{
  "num_hidden_layers": 8,
  "hidden_size": 448,
  "n_experts": 128,
  "experts_per_token": 8,
  "d_expert": 96,
  "d_shared_expert": 0,
  "hidden_act": "quick_gelu",
  "moe_layers": [1, 3, 5, 7],
  "router_score": "softmax",
  "normalize_top_k": false,
  "routed_scale": 4.0,
  "balance_loss": 0.0159,
  "balance_bias": false,
  "router_z_loss": 0.001,
  "router_bias": true,
  "n_groups": 4,
  "groups_per_token": 1,
  "init_std_router": 0.0231,
  "lr_router": 0.000422,
  "num_attention_heads": 5,
  "num_key_value_heads": 5,
  "head_dim": 64,
  "vocab_size": 14605,
  "norm": "layernorm",
  "norm_place": "pre",
  "norm_eps": 1e-06,
  "positions": "learned",
  "qk_norm": true,
  "attn_scale": 0.125,
  "tie_word_embeddings": true,
  "parallel_block": false,
  "init": "normal",
  "init_std_qkv": 0.0209,
  "init_std_o": 0.00521,
  "init_std_up": 0.0209,
  "init_std_down": 0.00521,
  "optimizer": "adamw",
  "learning_rate": 0.0011,
  "lr_mult_qkv": 0.4,
  "beta1": 0.9,
  "beta2": 0.98,
  "lr_head": 0.00451,
  "max_grad_norm": 0.5,
  "warmup_steps": 204,
  "schedule": "cos",
  "final_lr_fraction": 0.1,
  "batch_tokens": [16384, 32768, 49152],
  "max_seq_len": 1024,
  "doc_mask": false,
  "train_tokens": 310300000,
  "max_steps": 9704,
  "dataset": "wikipedia_en"
}
Below are experts of layer 3 (counted from 0) of a mixture-of-experts language model. Rows are named up (a neuron's input weights, with its number), down (a neuron's output weights, with its number) and show model dimensions 0-111. Each number is 50 + 10 x the weight over its row's rms, rounded and kept within 0 to 99.
Before each expert's rows: "gets" lists some tokens that make up at least twice as much of what it gets as of all text. This comes from a sample of Wikipedia text that the model never trained on. Tokens count by the router's weight.

# expert 101
gets: "s", "es", "ing", "ed", "as", "ers"
up0:62 53 56 70 38 35 56 54 62 63 46 57 36 72 42 63 61 55 61 37 55 29 51 37 64 54 61 54 56 58 57 61 38 52 44 48 50 46 35 28 55 51 53 56 42 52 41 43 55 56 47 58 44 45 41 52 59 57 30 56 43 48 49 63 47 34 53 30 56 51 53 47 32 40 64 42 47 42 42 52 56 60 50 43 64 53 45 60 54 69 56 57 41 38 40 50 37 42 40 59 39 72 50 29 69 67 60 42 49 52 39 55
down0:55 39 42 59 28 47 44 35 64 56 43 65 52 45 59 54 45 39 52 48 42 61 41 68 52 45 41 42 56 68 39 37 43 32 36 54 45 53 66 57 50 60 38 42 51 43 27 50 46 47 40 49 38 51 57 51 70 35 58 49 42 53 50 44 63 65 45 51 48 50 58 54 34 67 56 37 60 46 57 61 53 52 45 46 62 52 37 52 61 53 54 59 50 44 44 50 51 73 49 60 48 39 53 43 34 39 49 72 55 37 54 50

# expert 114
gets: "s", "es", "ing", "ations", "ers", "ates"
up0:52 38 61 53 46 53 55 29 55 49 42 46 37 39 43 55 56 41 66 53 43 37 35 66 38 51 53 47 61 46 43 65 66 52 61 71 38 50 39 62 50 76 47 43 39 74 33 64 44 76 51 49 59 55 44 56 50 37 57 51 22 39 48 44 53 33 42 50 61 49 52 56 46 48 69 46 52 51 39 44 67 54 59 38 66 55 60 58 60 56 40 50 43 54 55 44 57 46 61 45 39 46 45 56 42 47 59 61 47 48 60 55
down0:45 37 55 49 62 52 54 64 45 49 47 48 55 45 66 40 51 44 39 49 42 51 40 22 61 50 43 50 47 39 56 50 45 39 58 35 42 60 57 39 72 39 37 31 49 73 37 55 54 48 45 46 41 43 48 43 56 57 56 54 70 45 66 61 47 48 46 51 49 49 44 49 46 54 55 38 48 38 63 50 41 44 44 33 49 57 65 65 62 39 60 59 30 39 72 55 35 34 68 51 56 24 57 64 45 62 66 50 44 49 45 55

# expert 97
gets: "ing", "s", "es", "id", "ling", " had"
up0:56 52 35 60 38 52 56 39 45 47 48 43 43 52 43 53 50 39 61 60 53 32 50 49 54 46 47 54 43 40 44 55 54 46 55 58 18 55 33 60 59 53 36 49 37 52 42 61 57 31 45 62 55 36 32 37 46 49 42 51 52 49 58 48 51 39 42 43 47 40 68 74 50 38 54 41 40 39 44 40 57 62 61 24 45 65 52 34 53 52 46 52 48 49 59 57 43 50 42 47 37 58 52 54 49 43 62 52 58 45 48 48
down0:44 37 50 54 55 38 65 34 60 55 46 47 57 43 49 59 66 52 48 41 42 41 60 54 64 42 65 46 49 53 61 51 38 48 63 80 43 44 52 43 46 33 49 40 54 46 47 32 56 55 43 43 47 71 40 57 47 63 65 65 59 45 40 67 59 35 43 44 55 38 54 49 58 56 53 50 32 40 46 67 44 52 34 52 32 52 64 52 40 59 48 31 47 51 45 51 29 57 42 43 44 49 51 23 49 54 48 62 59 46 33 33